Weights of a small mixture-of-experts language model, trained from scratch on English Wikipedia: a softmax router.
Below are experts of layer 6 (counted from 0) of a mixture-of-experts language model. Rows are named router (the router's row for the expert), gate (a neuron's input weights, with its number), up (a neuron's input weights, with its number) and show model dimensions 0-255. Each number is 128 + 32 x the weight over its row's rms, rounded and kept within 0 to 255. Numbers have three digits each.
After each expert's rows: a language model's description of what the expert responds to; "comes after" lists some tokens at least twice as common just before its tokens as in all text. This comes from a sample of Wikipedia text that the model never trained on. Tokens count by the router's weight.

# expert 11
router:110168107084149108136105182109171124098072095112119105139188124167071117184113145142093110144131159120146172135096100162186148082120090114099084099080126190123130092129131097107149107145149130118131099180157148090099065120150157160137116167112124190131097105129164186148109063073139127157152112091188127153146120166103096086152124151100168144123139173107179116138128117152140106146144104161143141181091164188183128048139200120140103160101135148180121124118134158124165206188128119091114119110124151091125078091125110110140048128184173145139194172146133170113140149102113105177076126158135168155145116081063105168163040148159116082103137088128061097142112118098178108116126141114111112123148142096136109128105117115092123177114163110109169162065209189125127117132091131
gate0:102115122144107157142091113165123107151171128153129136058108148103119097107214095145123132087130119086128189216134123129183199067129063134104161069098091134139137105100128156118130132172111142106126177141145149142132198174103132191137108109130119154152090142099156093116133109124106176149128151103113156126123112143115183086109099176081032183101133146160130171130110117155155131175101156073055129133099155117113148111123106127106107110121083082181115072118137154153063071182182112169124153081080129102188162080122187193155085061142112101141135123159127133115071178115102112166084135163075159086140111105092128130133091068109188151143191086150199126157083162104121100126123124140141130180147159133149143159100136155151120104136122143154180133107145123155114119086122112
up0:115095091140118174148124114186110098134168159119137102122092087094128078101199111139149097065124152089092183169164139148099143134158102160073138073066107132119109090095144163119154122148104139074104147093143094106124153159146185119100128133120095123113055171127115114141095111132185157186152126130102182139126128104101100165198126123121097122124131119133126218117168145168087159186104177091090126151100130096105094109123105150098173080167096084169081092120162154171096059179170097155105136118088111094149154134106194154181115072177117137082128155138097136170069176159103118117105174131109155115155137167113150172092081085126162167174150103132192128110112147101078141093155100079187166175125146144136171165176173137128121104094094138147199148099159158111120114118084135
It responds to: Cells in semicolon- or pipe-separated tables and lists, mainly numbers, race-track codes and units, such as 12, CLT, sqmi, |.
comes after: ";", "–", ":", " —;", " 3", "L"

# expert 46
router:152151160146156134155091091172115164147174133092118134146139117124112131100129072167116151180144071134142129116144088178177124163177108170111113155147119088120117141115149111172130164075121103116112167147146125150159146147126107120077096145095139180133151152144060131128143127088129150121095129101139137182140154090097161111126157151134122130127091145080131167136115132133152125093149037108101081084105150180165103130141185179133107115136090115127123124161149106098174108106120183072135164089119154132072130148109136029168084161146142175094152073163137151127102134152212054105111118173117082217186096120073161142155090124097103073197117130108157167127115194100161106084094157241102146164156146095113154144109075125130097117103100113100081137150057079102156102139105134
gate0:114114112122079084106144149087142135129155085114114127180118173131079145109148153101150126112209119183096155142161084174118086113126093135145180160144109087139156128157138083148084132157128131116095112153127174155091177111171112177154144121103107145135110093106124083073176124124161138169131059101140137182129157080096110150168102206084096159108195119113116214118092119064136085096089159092144128069157092148048103192151127151091106169113111149150149066152136106142171125103144181184122111123130109204123165206061084086134121153106061109146192104134150108181153157115097082133091157096159177169119165103118125103095114114135157179144114093099102128103141124101155117095142144105114096105164111106117151143105113106129199109089106133138144125129078120094202127134154170
up0:122099114111102089110159118118158110124114102119143134147115152111138122117127144149150139102216127155138107097170082132117087135190084152120159097113135170153130132186146137130078152173128167117145164127101166124152130147149175146116189171136174153141131145089133114141156153123143113175115117184130135166115115137124106176166138151155118143116111176063136160166086170074142140096102166067153171073139075105016117184156076106101139159124090187123149065176173089125213134085123167147151157136083091129107151199101056152092110103150098106093182101172111103123135167142112100160083187086088163130113124123102128089152091128101132157152109115152134123092166153101088111072111119123113082109135070095131133090155062078125098139065173135134149109117083127124182181060100171
It responds to: Initial p, P, e or E letters starting words (palace, paperback, Eublepharidae), plus blank table cells and == after section headings.
comes after: " |", ":", " (", ".", "-", "°"

# expert 54
router:112103124130130092160176122116089212111156116112118128163150191102137113132140164136067097093064147140163145132181147132127142131121092085116141117177122117081084186143097068094105091187119092123140187097124130099166168146108143116141168105168102186092113063151103128137074141125098109124116135219121076130128169110160136110179119085163158139128073141135101148179119082124055081165107107148122152141115157159096138134121146099118161131164134159118112087178172101186092134112152213137182152119110131184112112093096078188095094142141178118074117083105123075160126161153141124160164131187174127133186089113129138134114228077101118145122136116147123101194125143130112119125086130158184172139043078071111093115098151125114089154116092120112093133162146121124119109112118140
gate0:160095141125139203102128166098139119105143111109115147064098119114143100160143115106144184156120127176183109109132137124113212094129123078133178140157108109121148114127058106134206102105105114120118097084143115170142129098050116128134142121138118120155124088111141155183158175080133161124161116139123079133108121131122117090128202132132160160147144090142058090120140142127153126151148126126139105155101226109123136150135099074052095143089133093146133136146146147155143059111198115137095133105124127188105163159110133114106117094050122166156094063129192141149092162138063095127099177111096144111114083121114109149113121162144152080150111137097115107070129097118108173111201104134068197163085140194177116090149114122105169177090134116123147176215095104119174111055127135
up0:136125096152155169097092234157089119159078110104113160135128140094126148106147154142062130139205099128108142103181092135136112217146170091131127141131144078159135123130172107157143102129106117189114131142117155146124128125134230106155078115126129076138153109145135156166089148124135126126123110128075122119138146092115094185144161151082189111137124108128154103129152156132088134108112172143128130098073146144087173186052172158124118083068144135150148134071136153120065133098104123168159131110090092118086135114112120089127109056103128146117120151089147167101097165106087095113146121216155101088061147140137144182110121137128147112140118124131097138122106111152086082200118148104166147146051120129159126135113234198098086070144152104129128199090141173162149104093118097
It responds to: Opening letters or clusters of words, especially in sports contexts, such as T in Tournament or TKO, reg, Ch, Sw.
comes after: " the", "-", " (", "|", " The", " \""

# expert 55
router:116066165157137098142132132157142199142149078108154069108066123122122094098076112134121162134107115177127115141095121098136128133080032098138117183098143126161138118103186104133083090139104101123102153181085185139184165141135108094087153103144142203121126137134158081104049172095077121072098135117115142135118169159081096163071132161110131120152073088133139110141109081163088093157154124141126103049070113116107119120070177199129153067131172136139103103158176110168078175102137124128125099138158143130112102149123145134162071160131107164104134075127188126115153137165144137160130147134096157120122111139158135127122150133112145101144177115100126162130096069160123150130166150190151180176116158137189140080104134181135109089039165168100176189180124144144146142089102137
gate0:094123130159062128131137126149130134137147153200145157156129107117173164118084159177109140134102078129118151140118163148159129162146159117065140150106169178205132110151098134044129119075111063069120027167086085078108112091147102164137135134106094126120073140146111125143125134126083099112123152129161154144100112107103064106086097164137143150130090110127140105126095162103115118164113122052126118162130128132092101157084136148111153138062078086122144116059102163149099074144125164122112120132088180118136173151113191136096173139102110166128162161129120113185128142153150091176098142075161149055157116073156097138177148105146091162157134114134148152158125085111135107101165157189093058149174062134131175102125167166098141164107179196123138169178165156192089137095152129
up0:191153110095164104065128145148135087080119090134053140083098133165097123170168110083155095095157161088151083110148093076061087097104113125162117125096090124060138140081191142166177149134113179177136181121130166142151118186134120104128105097161148111110175091135142136115098108132146184110135158164078113107160147131164166106123132110153144094128158099169097105136174127130124120122122153146128134108129123098187135106144105143147124142191170160145093163123115114120169150099104077108121097148152100142107139090181134101132108132108158117133132130114147113029117131110123158047153094181161138213106144159103114150118067163134154107053161150079109102112130141132103091168159112077176199123147209134131128169162105123172085088125099061134119105108032123055132121160139116
It responds to: Pipes, small digits and dashes in sports score and result tables, plus short word starts such as se, vs, ro, sem.
comes after: " |", "\n", "|", "–", " (", ";"

# expert 12
router:111212137128073133138093148086175099102181116130077161116156122134086145124164140165126074128128128096153166110120126159161105076120102168135140113060160139131117147127155122084141138111140128156152045083206124115104099116149114132161096151092124128127121126166150123087178167106120096165139127093121109125104095135094107137165095167087102170116154163113143115130162147158170125082125080204142179092201077116192168116033125130133099062101153155193146118069137130115103152142148099153117104097147158108098114073087116143125130149132160106206123172199108102111152166164070154104094155128096188134125157103135133149114090181171079095132166123109086147176069149114163126133144156124122133130083117113097179089102167126146095076109081071112185123124130170150094150185173156
gate0:164153131139139098123094149143146153055162187107078117137144108174116088199109148125116092105088140194094132129129102134112131124069134150175095128116060160114110195130106103114158109121169079132086103111112131163177098127089178148103094152153154089121100111094148120140137150118103178127136130064124113100117134114127126141184075115152132112138137117174090063187132099080092135174135063093115067104143199107127134137148151134197088145125169140159155141161124143125177087122134091106199130137168114118180156174117127118142159148152139180171148120125091144129136144140089140035220118121155143108118118135159082181133152126153138101165103118186104123090163147142056120113120167168104197123121121157146142113077135136075173194104058145115132129097071158103069069168131155
up0:166131137156163172093099124167157153065193148152092156131084161127079106127085115101159172129105105148134139113109104138062146086047095085168099171138184187139073111158144104163120154133120122093091131140154118142141123142097183100082100143131160072123135123089084144151079201127138158078142100042115090125118124090142172196162139125130134086125129104143075094097094154097130153190110082114110102154080173135118120129172169174146182126090139119110140146198127133117097142153154163129165119133101138121146147158098159118079109127221144157171134134099095161122114206133158137072174164090176130116141162092160082145122113130169140093140114090145102099078188148133117103143122121165099189144157113147115072110083072115149152154089111106084143164097106150127053142164097099
It responds to: Tokens ending a cell in pipe-delimited tables: place names, team names, party labels, player positions, closing brackets, such as Indiana, FW, Independent.
comes after: " |", "|", "–", " ·", " United", "°"

# expert 41
router:140096158159149111138099147154099134122157119153101125175172141140136162164126132147159130146152118136138151163160166068142073106190089130076124118116060124164123142140144093117155110100096083082080175144120111128121120127130150084154160074160130127140107142177091105076129125146107197116087144157097118162177175126120111090152121166136077051174163099132086167112150158109108131141160116124153151185148143131165091148174137117135118113142111073122133141082137087127117133090148106147117102132103113156090159181062141124079102107120158188135124156039202102136175130186183177152059076138149076147126063109118116133197126096158103115166146138091197080169159122123130078104110068183104169146106124112070145118124155118109085159144116117089084103136106128170113105208194198
gate0:179150187174115150083145126153175129145114138132110099134110098152100156179165113164097161089142177115164174150128116081185114101141134095179148100074092116118147155160137132156159158144141141076142106200089179137157051145121106118129152181178147071148110090100037142141164135148134172137105150135080133100082165126044158146140130113180081144183103144134141136119182074078143123118140133064125173086127091132145097121151158156076091114138181066107107115131142078139151157132199162116063102148134096106092079128116191144078143138171132088094167132110093157146140166135122067147116073116138084146095149078117096093179123135144106113117137107133116141128131128123077100107133168128134117081123241097138100140089086145155080132166154159148085111147145131107096175108101142
up0:208126223146147084134147139151110116197094098139117073108111116201105170126144109128099155117149155142193107120229129089163100105090132110183119122082089104143120161146160170143138139148171095091153122120103181109105041100149141097072157190135162049100116055111113158120147116168130157084111155148108113159122097152141104198134128110161106116148096164138087163142124111101144140102180142134119167129123100129129093158145166082113161088154136104038139162115129131116100205158185120120101144177142084121126111169097189133061104115160163128106112089125092167065129149078092114111107122100136146144115129143106120145130084128151120122161128176193069134127122126162112119096110126160118128131118207136131164159129093103115052141134136146127085161127131157111097155082096176
It responds to: Word-initial fragments, especially a lone F or f, at sentence or clause starts, such as f-rom, F-our, Th-roughout.
comes after: ".", " \"", " (", "\n", " to", " and"

# expert 25
router:113136165143100068176102206166141021098114098152139109150141120061146212108095080094170096122144089151106080078114119138074080096119138142138104120072126150165155172075149091172178080110138110199107155112151155126130081116119089149089098149142126122113111117145164165089089149102185194065091174094154174171122114143162157167165096127150127120132194126094131144113079098110155130116129111174081079076159124172097102180151135133138152169147109114131118128080157181137137100171121150163143122131156085089109116090091096162078126145143117106092145128163102085096057158147157111148125124092116106102066124100111164139141154116130171101190157156101120131145120153107199146182183126127119106170133121195115148127064125113092105130168158124131142151094195120129113137113138142
gate0:126161063102220092152114149122143173131095181170139146149152100079070133094162105089156164119166166078145178172103112122066149102192157132188133162108116141160139119106127149174175134112100093126125083137097165133092067044132143108136162114091112116136146056087122119096102165135125115157153065149086164166115128103152101125157177172086162149177173103188115114140087068134160123137133097064189123152104144164113151127145123145137136106107081133153114124134142066167145139136079094054167106166135125087129090119137139096169087134139137161121137123190103132099098127102128080096083171128139187104136085197116108168083136157150118145149151152126092055131088107132105125124168124150066161157164173139118099135114134150122134101110050085099203139143153112135142167151149105
up0:113135114112195114146094158119146155091112137126151158167151121099088116080139171114111129108149154127152119186089166133091129114156139093136118162102142129177118087118140153180161143118127098109081070128070140123134068067100133110127090091120128114104125093126122114132091122172108088177117075157131161138077133097154132111132139189052175111162133089164177067205142104118126110146139086080214105147123128149116151146152145164122164145078141131160124150125099078177125161105079076093145109186148064063141114157185170082109073104191157135114127137151130130039077105105117109076135147143106159127152061184116098141152167172123073102140176155123030126153112128145125152098160172174058178138181155136120146145175093127125121148105111091136167147167131139127167161140103135
It responds to: Number pieces and decimal points or commas in tables, coordinates and vote counts, especially year starts like 188, 197, 199.
comes after: " |", " 1", " (", ",", " 2", "–"

# expert 63
router:117118167123089108158201105149086088132154132106142142135173177129131080165143127110094126116161132053107159140149135149190068096155149079139150110099099127157112140150106127162126071122128176096149158097080183115121145133094150106146104124097071163104142129179128113134104196098104155101140155153152177127178132124109151032114183130106100088117184201133114133112104180200139072153110130163130155108106140155127134201101122147157149106127061129159124141108129189150140147090118176141141117098098110144133077055098113067169159139137159221112126105176136154091092162092196159157188131115125161144124152117074137146115160137119076144130113099138098125077120140187149099162104174140109133185170121165096144046135111108111109145113122090121071091137075115195115161120139116
gate0:123144050163126065113195076113168122169118079071193136143159075148144169148161101153180079105124100089144102145129093118109090137156117170070152163119101149167135094122136134096135155109148152118168114093139151128141192075198099060143116128152151107126087152094076138080154161168153130142095193163140120170160070194163128116072128149124116099141135120087131160114093100145148126108109136097165144160105132167142156143169119124077117133122119132150147202085213044158201171100166133126117169142144136117134136183116137132179152102112117086095134134140169136116101119094132144091160154065129129161152126118091087139113143117107066172174144126167104159094114094200101162134131192137134091082162172088094120143076111106080090119129135119145121118176114181134107123169081106
up0:107131107159136140075178145147143173130137102115152123117123107188120102104134183139133157074124123091139182092096122088123067154052153180043099117089095133083143102132165142107106168071120144176156170075088160100175158138143128092172149107106114099161063148103087139155098089135149119107125188124089120158146106137125134159149083178160113161217119150077131177151140105108126154147171115155159113153129116098098128100170113171081152098140070129152201144168123120130188151113170096124066118075130096154174114111143175135136118114086146117119085124152116146079114165174088138143136148149079139110191123152136083138157148119126086137148186178232133119136135119175101194161083134186135098101069145147119103135096129090141064097153145140092117093110109133147145128164123058
It responds to: Hyphens inside compound personal names, capital-letter country codes and acronyms, and opening brackets in tables, as in Aisam-ul-Haq, (ESP).
comes after: " |", " S", "i", " (", " —", "a"